Experts of a small language model.
Size: 11 layers, width 160, vocabulary 8192, 37.6M parameters.
Experts: 8 picks a token, a softmax router.
Below are experts of layer 4 (counted from 0) of a mixture-of-experts language model. Rows are named router (the router's row for the expert) and show model dimensions 0-79. Each number is 500 + 40 x the weight over its row's rms, rounded and kept within 0 to 999. Numbers have three digits each.
After each expert's rows: a language model's description of what the expert responds to. This comes from a sample of Wikipedia text that the model never trained on.

# expert 32
router:515532503477429501500520439587429481523530500494384479491501518570495528518556526499468510468503513460461396505483520555470509487524511463504455494560543466533551515467492448537541554476563525523553449488498524468478503488558488492516463520
It responds to: Noun-ending word pieces. Final pieces of split nouns, especially kinship and role words after his or her: oppone-nt, collabor-ator, grand-son, friend, brother, wife.

# expert 4
router:521555550522504457499543452462557497509497539471505451470546496479429482544492517480490531457554526512583513465572421481467496451475467556447461503547497452541513431483503492553574515459501577544515530477461508467506423471486496518535520462
It responds to: Common noun heads. Common nouns heading a noun phrase, often before of or a comma, such as service, team, terms, species, album, family.

# expert 28
router:535465486555549460486516521464518427479453536452508544450508541476446523489510479540528467496465560525494520474491540548516521514554528468504482485487529479474450499534497423514548560505486453470478533568528457500493504524468417491395481502
It responds to: Function words, verb phrases. Function words inside verb phrases, especially to, not, only, been, however, and n't contractions, as in doesn't, not only.

# expert 59
router:512496481512486449514532501556486504510542492525471566466490470535436576500531485491549550552501503474533519421468495563478457509534506469403497517558427526560581525484479468540486536429496476489454483486498604523551495514479488536487522494
It responds to: Mid-word Latin syllables. Medial syllables inside longer Latinate words after prefixes like Dam, Part, Comp, Sum, such as dam-na-tio, Part-ici-pating, temp-ora-ry.

# expert 27
router:484529514549550540476506501535496428505529424447446561536522489530559521425478463494553498521529594447457558488469587460498443414585444453526460461506426428520496480539488533478556487464533452528494569518506457467440488571507442471499510436
It responds to: Final t, clause openers. Word-final t pieces (yet, amidst, don't, boat) plus clause-opening words and prepositions like After, When, During, Despite, of, about.

# expert 20
router:557487541553528530496483480541529424537493539564490460473457458478435494547496511469473477483475453542503450513460534457478514457471540511430465498516518464466471466497481501533575454523447576547472502517491512445531527566522521566532531393
It responds to: Closing brackets, decades. Closing parentheses and brackets after years in citations and lists, such as (2012), [1980], plus century, 1970s, respectively.

# expert 50
router:452514555473432498551470509485495562498561526512457516457465493477433515540480467499486506501488515539519504447457468524533500557493393478515540535570446516509549492464522480446422520404468527500557534466494543426484496505483570479540520410
It responds to: Mid-word pieces, taxonomy. Middle and end pieces of long words and Latin names in taxonomy boxes, tables and titles: trans-la-tor, Magn-oli-ids, unani-mo-us, Relations-hip.

# expert 54
router:440559469526438454577439534424535532505529480513578498505516540525428553538594536462480478503534491517540446470463522559480519564506517450482535528470542460529562486475505530463518559524476472383485400510478571488562518508543506555512492463
It responds to: Inner Latinate syllables. Middle syllables of longer Latinate words, between stem and ending: po in repurposed, igi in religious, ren, ula, iration, ric.

# expert 43
router:498501491534496494439479511541470410496536481494513473511454568477455497469554530496493465512489496499582470486519492575472491506554440436433555555464530538523560511499493525424509540457481520466516539470482588506567455565522492475569498427
It responds to: Inner word fragments. Middle syllables of longer words, such as ici in Municipality, elli in satellites and ura, often in non-English or technical words.

# expert 49
router:520520508514419523470510508595550493497543519485508459535497478417536429567467531533514509472472517418554458477539498554567451444521483548551449485501517475497513517416495565511538525419446489559499540446470449427525484528551557503572537496
It responds to: Institution name words. Words inside names of organizations and places after National, New, State or of, such as York, Senate, Press and Council.

# expert 48
router:501556513476433490553498547512542522500467491500508448476481488457442417499447527466503570482526496519477561499532423496539541485505499519561468535514502519501509559468547492527515486548486519550484517522428425486513528560525544595555490497
It responds to: Capital letters in acronyms. Uppercase letters or pairs beginning acronyms and capitalised words, often after an opening parenthesis or heading: (IC)AO, (ES)R, (P)KK, H in Honours.

# expert 1
router:472494527496477465463506445505540503523456424453542528510466543496532502484483465456544451479520434568571449504527452463467526519481515481448473474470482462498479525480491519533531442449550545515559508448466502440498535470477556487558537449
It responds to: Table cell separators. Pipe separators in Wikipedia tables, especially after scores, records and names in sports results, plus time-unit nouns such as months, hours and days.

# expert 11
router:486531520525521517503463473545549504505462533478589522504470485455485477509416532483433393432508472514606567498507490475485488513529505493452498511451490452497528436495540535551542447495491526549478543472466499465538466454436453497534531460
It responds to: Taxonomy and table fields. Punctuation, parentheses, pipes and dates in species infoboxes and tables, such as Genus: Anticlea (moth), Authority:, November 3.

# expert 29
router:504474502542531469466517463485480408465427472525464485463496550565409562454487524510488481479526508517459559452508525528484489443535464470482533475506519465513464519476506469465533540502473481415427424567555537504534550520515465507444512415
It responds to: Prepositions and connectives. Prepositions and clause connectors completing fixed phrases, such as contrary to, according to, depending on, along with, until, because.

# expert 55
router:556456524532492499529509469449535504530453460562470531535498482556448490476395521526478483481461424487443494539517533482538508552542514491530470537453501499491537566478491462557434488536518515530456512492508521510535462566435555465521520513
It responds to: Line breaks and bullets. Line breaks ending sentences or table rows, and list-item hyphens beginning bulleted entries in lists.

# expert 6
router:464529516550527533515473452556554496482495550451591511539472495472484441499426546487464383432488464476573558499508488491461488482528475492465502567467496454422556485472555517542531459487491512559501528487450486480525471449473468497528552479
It responds to: Infobox and table fields. Separators and field words in structured entries: "Authority:" in species stubs, = title markers, table pipes, parentheses, plus adjectives like private, online, Old.

# expert 18
router:507567526462450566504590491475479592548528500481545556452481468458543499508472501450560494564464511484451483512532543438484513540479497496593453516496510512500466479471526514487534490464426475487527487567445575555485495499523492550489527534
It responds to: Mid-word consonant clusters. Word pieces inside a word after a short onset, often capital A or co-: it in longitudinal, ust in Austria, uth, umn, iant.

# expert 38
router:493452479524537449489583528508514474513533544536531551485533541448490556509454459461513473462477550453415545444545615529521468433507475443480444544468466431478497480466518484432466509434515568568525474514484410501485500477545481447471502457
It responds to: Prepositions after verbs. Prepositions and verbs after was, were, to or not in narrative: against, from, by, to, rejected, tied, defeated, faced.

# expert 19
router:489510478487474517493432451527560508480574550433534500484503473402486465519470514495532564533508549459520454479493500562528514470551509463448478519555558487494492524455522454479597605516450526562525440521518472590515503439480534478602532474
It responds to: Nouns after ordinals. Nouns or pronouns following first, second, last or the, such as one, round, place, medal and half.

# expert 15
router:446574510549434508488451492533478489474518551441525510490453504503473502579505500478489489488471511470490484464443544522474477535498449518444573515556480539551541511483461448451529512452499545492559469499493502430567517415520552511527509465
It responds to: Suffixes completing words. Word-final suffix pieces like ed, ing, ized, itive, ference closing derived words, often after inter- or similar prefixes, e.g. reinterred, modified, damaged.

# expert 10
router:496586507472435471517462518526445465536542492478499549482451521563449568512502483508514548526435531458436561513483523515541456463501510570572502551536545566545531478440522558469481541490550504454464461574567493507574481511507493531541477413
It responds to: Mid-word fragments. Word pieces inside longer words, often right after prefixes like un, dis, cont, as in Cont-ine-nt, dis-rupt-ing, Agric-ulture.

# expert 21
router:488521440552518488463486471499433444438513448516429546474505484567494513444542518525515447555491558472451469460534560529526473542535486447487518531503468524505545473441487478438561514475478506501564468537554512500528551492478436487499488458
It responds to: Verb inflection endings. Past and progressive endings on verbs in narrative sentences, such as persuade-d, depart-ing, assemble-d, often followed by to, by or the.

# expert 16
router:510518528512468504536513526563545521498503563452595505534476484395530428566450561481418444494537455443521494518502537519483528503520522508419492490444544472471520459493549506499550505511462560581533475521517525507497439465481506546549491444
It responds to: Phrase-start pieces. First token or word-start fragment after a determiner or table pipe, such as wh-istle, sl-ot, New, late, early, a.

# expert 2
router:492504535541491504555520505537556469514494532435581524527486477425489434522457536469403397477559527519549538505507522515502507492518510499447495538412496466452526444444525542523578499500472543557489548486489497447517440459466497540500536490
It responds to: Numbers, years, pronoun subjects. Standalone numbers and years in tables, citations and dates (1997, 78, 2008), plus sentence-opening pronouns and adverbs like He, she, soon, never.

# expert 7
router:486500517447566529474524452539516494556487503464477514546445527460537493420462518465497462465505425550458512528547466436505561527506548481464494510460500452488533515502541509593447443466475504547605546464525537475503508473444507426554521480
It responds to: Table pipes and colons. Pipe separators in roster and stats tables, often after position codes or numbers, plus colons in infobox fields such as Mayor: and City:.

# expert 62
router:470468522488562411473498470477514447486449472502476543451504572564545511583559561495476483455558511506573551542389496473454469500502534480515505494540517487489490544596547499535463491482409410491499522487530451454538475485535483469506504478
It responds to: Copulas, linking function words. The is or was right after a bio or definition subject's parenthetical, plus linking words like also, including, usually, primarily.

# expert 36
router:459520543551561513550452433541534529466506471477446543564521477481492499492486503466469485466527528424528525520534477499484497503567512474485500449441441418544513449507501499458497471508485520551519564485448495460517519509540475508546550503
It responds to: Foreign name fragments. Letters inside foreign, mostly Slavic, Romanian, Asian or Latin names and words, especially n (Ioan, mīllēnī), plus nationality adjectives like Polish, Spanish.

# expert 37
router:489497524520529492460535509448542508504478460454467515470489513525486526514481489481467454427557559533419517536483526473467474493505599502548433483507574513453451482519498455465529481467428469510471457475499431509414474551495501493451546502
It responds to: Coordinating conjunctions. Conjunctions and list commas joining clauses or items, such as and, or, but and while, often right after a comma.

# expert 51
router:553590529486462497480451525500555515473538431496462537449505442536498455447481532535458545549472517503454458465442514503531486535523478482558453437543484470544460496398562497566556508438533523517545502482465507542519463531517493469508546495
It responds to: th and ordinal pieces. The piece th inside words like Birthday, Although, Death, plus ordinals such as third, second, 4th before century, round or place.

# expert 40
router:444508529545524507538477464563547506500493531427579533528506479457491438523456536476459395441544484497570532528516512493490506479531483503452502526445492454448560398500537557523549476511486546552510529465445489477506472461456481491534521481
It responds to: List and table delimiters. Line breaks, opening parentheses and first names in credit lists and tables, as in Directed by lines, 2nd in parentheses, Anthony.

# expert 52
router:459505575425459492582487508504537555525553580466450558493521462526432545507535500548453487431457485438429507501488436499573405490525505455481488460488516505519530461419540509504438484459543458502530509485448482459502494537558538480525536476
It responds to: Romance syllable pieces. Vowel-final pieces in names and words, often Italian or Spanish, such as Bus-to, philos-oph-er, ve-to, Stav-ro.

# expert 23
router:466545538513449558524455581557438460560536504505524522533459432511573475494479478503561421558562566506414506420575529472440482587527444444488528512513499529505495560465518529463476410478455498465546514470487558553475479500502451535501518442
It responds to: Early word fragments. Short consonant-heavy pieces right after a word's first letter or two, especially after E or F, as in Ep-isode, Fed-eral, Ha-pp-y.

# expert 41
router:519522495442491512477570501572461551500510526534407533414468447495482536512523507499511566482526459575481452432460504564522454568510466464457494426555500529515515468421533407532525564430532545549534502550484550534519457427523506511520511516
It responds to: Suffix pieces and such. Derivational suffixes and plural endings completing nouns and adjectives, such as art-iller-y, honour-s, factor-ies, plus such, involved, associated.

# expert 30
router:475461512530460498516552502522567558475524442468475566538458478464546466501548557532581529492438520463567401513528542481566446455550535492479478523501537492555483548517475568546500508407527449524470521459497502525530542481585526488554511596
It responds to: Place name parts. Second parts of place names, mostly American cities and states: York after New, ford in Sanford, mont, Carolina, Francisco, Paul.

# expert 60
router:465538515510526466527487503541563514518472535452588538564523485440508450530489523479445398424501456466552568513523515514484509472526491513433476496442495455444555424516543563518574456535476531549484511494440467446506458452472496473525497477
It responds to: Decimal points and name starts. Decimal points inside table figures like +36.3, plus first syllables of names or words starting a table cell or phrase: Die, Mari, Dal.

# expert 46
router:587422522445521522573432516544483486496532528439548489476423513468517496514480536496472575506474535465472494530448518481486533531536541480543465490524516531447425466488539449507551577502525435477528523538489487497498489457456497529489522536
It responds to: Determiners and quantifiers. Determiners and quantifiers right after prepositions, such as the, a, any, several, various, two, five, his.

# expert 53
router:487528504456528457503489556466443503517543507505474560407463472500425490492490497494477570546543436564484523532428554504503475463542556484526462565530504494444432485532543451510546472411446508467511574541549502411448478506506464474462517506
It responds to: By and articles. The preposition by after passive verbs (directed by, written by, voiced by) plus articles the, a, The, an.

# expert 63
router:511491501565513477496569580451533491526467457589612523437553544507492542535450569461490461477498459560499507580512533511461486521497413468440509537428464459463452465489509499487574501446484535483567436538477507530478480489485493550497512536
It responds to: Prepositions after verbs. Prepositions and adverbs right after a verb, such as in, with, at, on, through, home, as in played at, came home.

# expert 33
router:480520513529502523524492522548574496526491562470575540523502464450459466541451520471417416452550443514527530520494496524453486493507504494445462569428469453452553414484553538519568495510490547549503494501484481471489453524497507528520537446
It responds to: Money amounts, linking verbs. The word million or billion after currency figures like $30 or £10, and also verbs like was, is, remained, and years in tables.

# expert 9
router:575460517529502516480479443433483518542525526497460445440529450458431485517551521492492594515477513499544415480551531483436568455501470564452403503493552462485529426457520512529574504497467550506569503471434489480526483486506543556531485512
It responds to: Subject nouns after determiners. Common nouns naming a work, group or thing right after the, his or a, such as series, film, song, album, species.

# expert 5
router:461509526530423492499487514478456500507520488503479475429481494542497497439549511498475512564490535503464508542518490510625456514493489473492491505486586504586514500437494527499508473461588525493537461545514484588513513471415438535477506536
It responds to: Word-ending Latinate pieces. Second or later pieces of common words after prefixes like rec, dis, ins, such as insight, recall, ceasefire, repealed.

# expert 31
router:436536508559533559486560515490521555449503405533492475518444485504537451522465488458425493505528508553526502460491501513430508553499481473491490528544500523524559459448515584504517506531557534480535481444497583503515499441483460481489533476
It responds to: Mid-word suffix pieces. Word-internal or final suffix pieces such as -ation, -s, -a and -ment, and the word of, completing nouns mid-sentence.

# expert 3
router:458558509427466516479485470569465493551558525466444563514457474486541557475493469456524554549482526449428526559480409561544429510510509521539515505492542541519477484541541534530471491498504494460496557472470470546536497468539485481532523492
It responds to: Mid-word fragments, table rules. Word-internal pieces inside names and words such as Pen-te-cost, Ant-wer-p, Heb-rew, plus hyphens in markdown table separator rows.

# expert 35
router:452575511538469543479487559498527486509533529549573502534504471507505479498578417474552502509499498506547442489499548563492480534531420454412497545474527537558554539445510492489452476461527463409561528462552480560514462445575447450443445600
It responds to: Name syllables. Middle syllables of proper names and rarer words, such as Fl-oa-t, Dra-gan, Whe-elin-g, Bal-din-g, Fal-ki-rk.

# expert 14
router:547481484446482516438492509477589459460454509468529466459477529509437497541448503501524463445465486443531485513560498486497518447512528504471424463502543450484463468459565537502535500485509461495504476528484426572546441461506492586556498449
It responds to: Adjectives, participles, common nouns. Content words after the or a in expository text, including ran- of random and words like example, body, above, used, confirmed.

# expert 39
router:488456507480547544573546544544508545504534558543509518545422486498580464441523571459541509566543498513555415445557564521534465499548536477475535486527553533481533535548526482511424471450481509470475564444493520524496479479531492434469499552
It responds to: Given names and place names. First names and name parts after St., Jo or similar openings, such as Paul, Louis, Anne, York, Angeles, plus surname fragments.

# expert 17
router:524472464531459497482563461500502500489551498557448410430525444492416523550564550504516495563444560505476409490519563572501451456497457530492437516485480461534453502415504478532601522465484506561520471488513533501523468477508502558504481511
It responds to: Abstract life/time nouns. General nouns after his/the/a, often ending a phrase, such as time, life, career, work, education, in reality.

# expert 24
router:466529523539506518514476485583544459515476553473593526540474475419485446522426545484450413448530483464538531502512506516493495500528482477452492527431471441449546425478547541528543473524515554555523528473444511473502442469451507518540524465
It responds to: Numbers and initial capitals. Numbers in dates, scores and table cells (30 November, 17.3%, 10,520) and single capital letters opening a name, like K, B.

# expert 57
router:449500478485463409555484482593483566529454487500487428515502475528463514433470486543418502468527444478555483428567483563516526514506460466464481472576547460537579471432549563501529550488554531494480457496511496529543517479463516508525527471
It responds to: Inner syllables of long words. Middle syllables of long or foreign words and names, such as Disser-ta-tion, Mediter-ran-ean, Biser-ka, often in species and genus lists.

# expert 22
router:508536537506474493499519512466499555468538493501498509480514508525550468425532538488524501542478448534569416560516586545551407519511541496448545485500548517482574558536512550505484543443533500426532547459583530514477477419531473473486467519
It responds to: Proper name endings. Final pieces of personal names and place names, such as Walt-er, Wood-y, McC-ain, Flet-cher, plus York and Carolina.

# expert 26
router:471453482537568448444503499483525462494440515554491528447523553516486556524460525495568445488448511531446505436487592484478511447474403519480494591466429503528541477485566451515526488465496471509512450558445466506543503520497437460433465507
It responds to: Auxiliaries and main verbs. Auxiliary and copular verbs and the verbs they introduce after to, was, has, can: being, been, be, became, assigned, accept.

# expert 61
router:561556516475546499488511504514543465571469414491535434553527466462552483453539449458454470448456566512517524588558582489475493505458522482509506542461452526554520490535464557574519481550494502540481498504497429463526469529463527460564527524
It responds to: Periods in abbreviations. Periods ending sentences and inside abbreviations or decimals, such as Lt., Ph.D. and 46.8, often before paragraph breaks.

# expert 44
router:477592510459438507512509548526512525523454563466540524445436522487496488542414513508512478478536491508521609470504400492557449499546462557535480492487545459450524505508554505491468442509501572469518520526498449483496425526537448539528479445
It responds to: Capitalized word starts. Opening capital letters or capitalized fragments of names and titles after quotes, hyphens or parentheses: Re, De, Ch, "D-angerous", Ca-ve.

# expert 12
router:574510493547422574416468475487491506480534525443501495473515459458482460503563515511548540572442547433533396438550505478479539475507523499537468511500550479517512470464564480525548491460516436475589467586485483570453523549454572568476483519
It responds to: Nouns after determiners. Common nouns or noun endings right after the, a, his, often before of or to: way, time, own, choice, daughter, no-ble.

# expert 58
router:502399523520503518569497565563501559517513537463564498526463543440559511473489468456471533539426490506536492513412461445506524498539564464463465519510550540430461513451463455502543557551524476478598540494522514468462459502473538484558532516
It responds to: Definite article choice. The, that, his and their right after prepositions or verbs, as in of the, later that year, finished the season.

# expert 13
router:493457553509522509484439472550508532548483458438492562556478506444517545451432463457534459486517438555511489429533444495473552538449568475492490468461460461477547534546483480481464445434530520513505464452539544452477503545473535458523514465
It responds to: Table pipes after entries. Pipe separators after a completed cell entry such as a designation, name, club or date in asteroid, transfer and results tables, plus semicolons.

# expert 34
router:478571499542493489502499547478402473453510482516438556481474495558551546460527504485467495564510527470428548490492529501483449556525535481464472511548541494545515471455492469526551437453489482432537445516550523484477447533579428504452427561
It responds to: Inner word stems. Inner stems of words after short initial consonants, such as w-ish, j-our-ney, t-act-ics, insc-ript-ions, exp-and.

# expert 45
router:461500517542553504537482503557544505501500557437578511547509486416513439524492548487413425469530483504553522488519481464466491457537446485446490519426485469446505451492502518518575462512489541572515543484456502434469480444446503518528529445
It responds to: Sentence-initial determiners. Determiners and demonstratives opening a sentence or clause, especially This, The, A, These, often right after a period, heading or line break.

# expert 56
router:444476530497451443517471527445543512492487471466476532471462518483403576503529532535458520557417489411493498542437538504533486431522535466505474526447568454451546485466519514500509467453534476558529487596556571566550477601548496544569509533
It responds to: Pieces after As/At/Th. Word fragments following short starts like As, At, Th, Set, plus symbols # and @ and phrases as well, at least.

# expert 0
router:479534513561536507524501480550559469500477526439576511553476485427491440550467523469448422477542488488548552512515484488496486512530471479468511543437496442441542413495542536501562451528485540593498529447442513493487438483448490501511543440
It responds to: Table cell separators. Pipe separators and cell-initial tokens in tables and lists, especially taxonomy species tables, vote tallies and sports rosters, e.g. |, Brian, 1.

# expert 47
router:493542538479456455584530524557517523531480567444510491492476489501464446532452529494395541426543455463513578477531498481512500488493488529439508459502440434505580473481562484518525486533516584555533525497455475479523487467509512491582520429
It responds to: Word-initial pieces. First pieces of words or names starting a new term, such as en-rolled, Pl-atoon, St-ore, fl, Cr, Robert.

# expert 8
router:532537522564469529527474486501534432514502518532579482460522463519434538537441548480539494522444494492567542499504449509509544469530470492421467495533486437520510457484508501503553503432566512506422467542465461503495450474501449585520498512
It responds to: Abstract noun stems. Abstract or general nouns and word stems after articles or prepositions, often taking suffixes: support, population, matter, competition, down-fall, suit-able.

# expert 42
router:483521543528454465551510449503507530455560488506500476531487501531423520489538451520415459455444465477430476478420483569547513465523524472593513508525461471496550492408549508503493503457498494568476434531526528435541546498549504523494521439
It responds to: Word-final suffix pieces. Final vowels and suffixes completing words and foreign surnames: i in Moratti, o in Estevanico, da in propaganda, te, ier, ional.

# expert 25
router:503500531552496557482465556547450535542431534517532511524509498469526497436461439502469516432517527521537408523556524514573506508467433529504477490472501488522508446531407518445512518529563587489429503589501563464537436510528551494547495502
It responds to: Sentence-ending periods. Sentence-final periods in prose, especially before a new sentence or section heading, plus clause openers such as Although, Despite and However.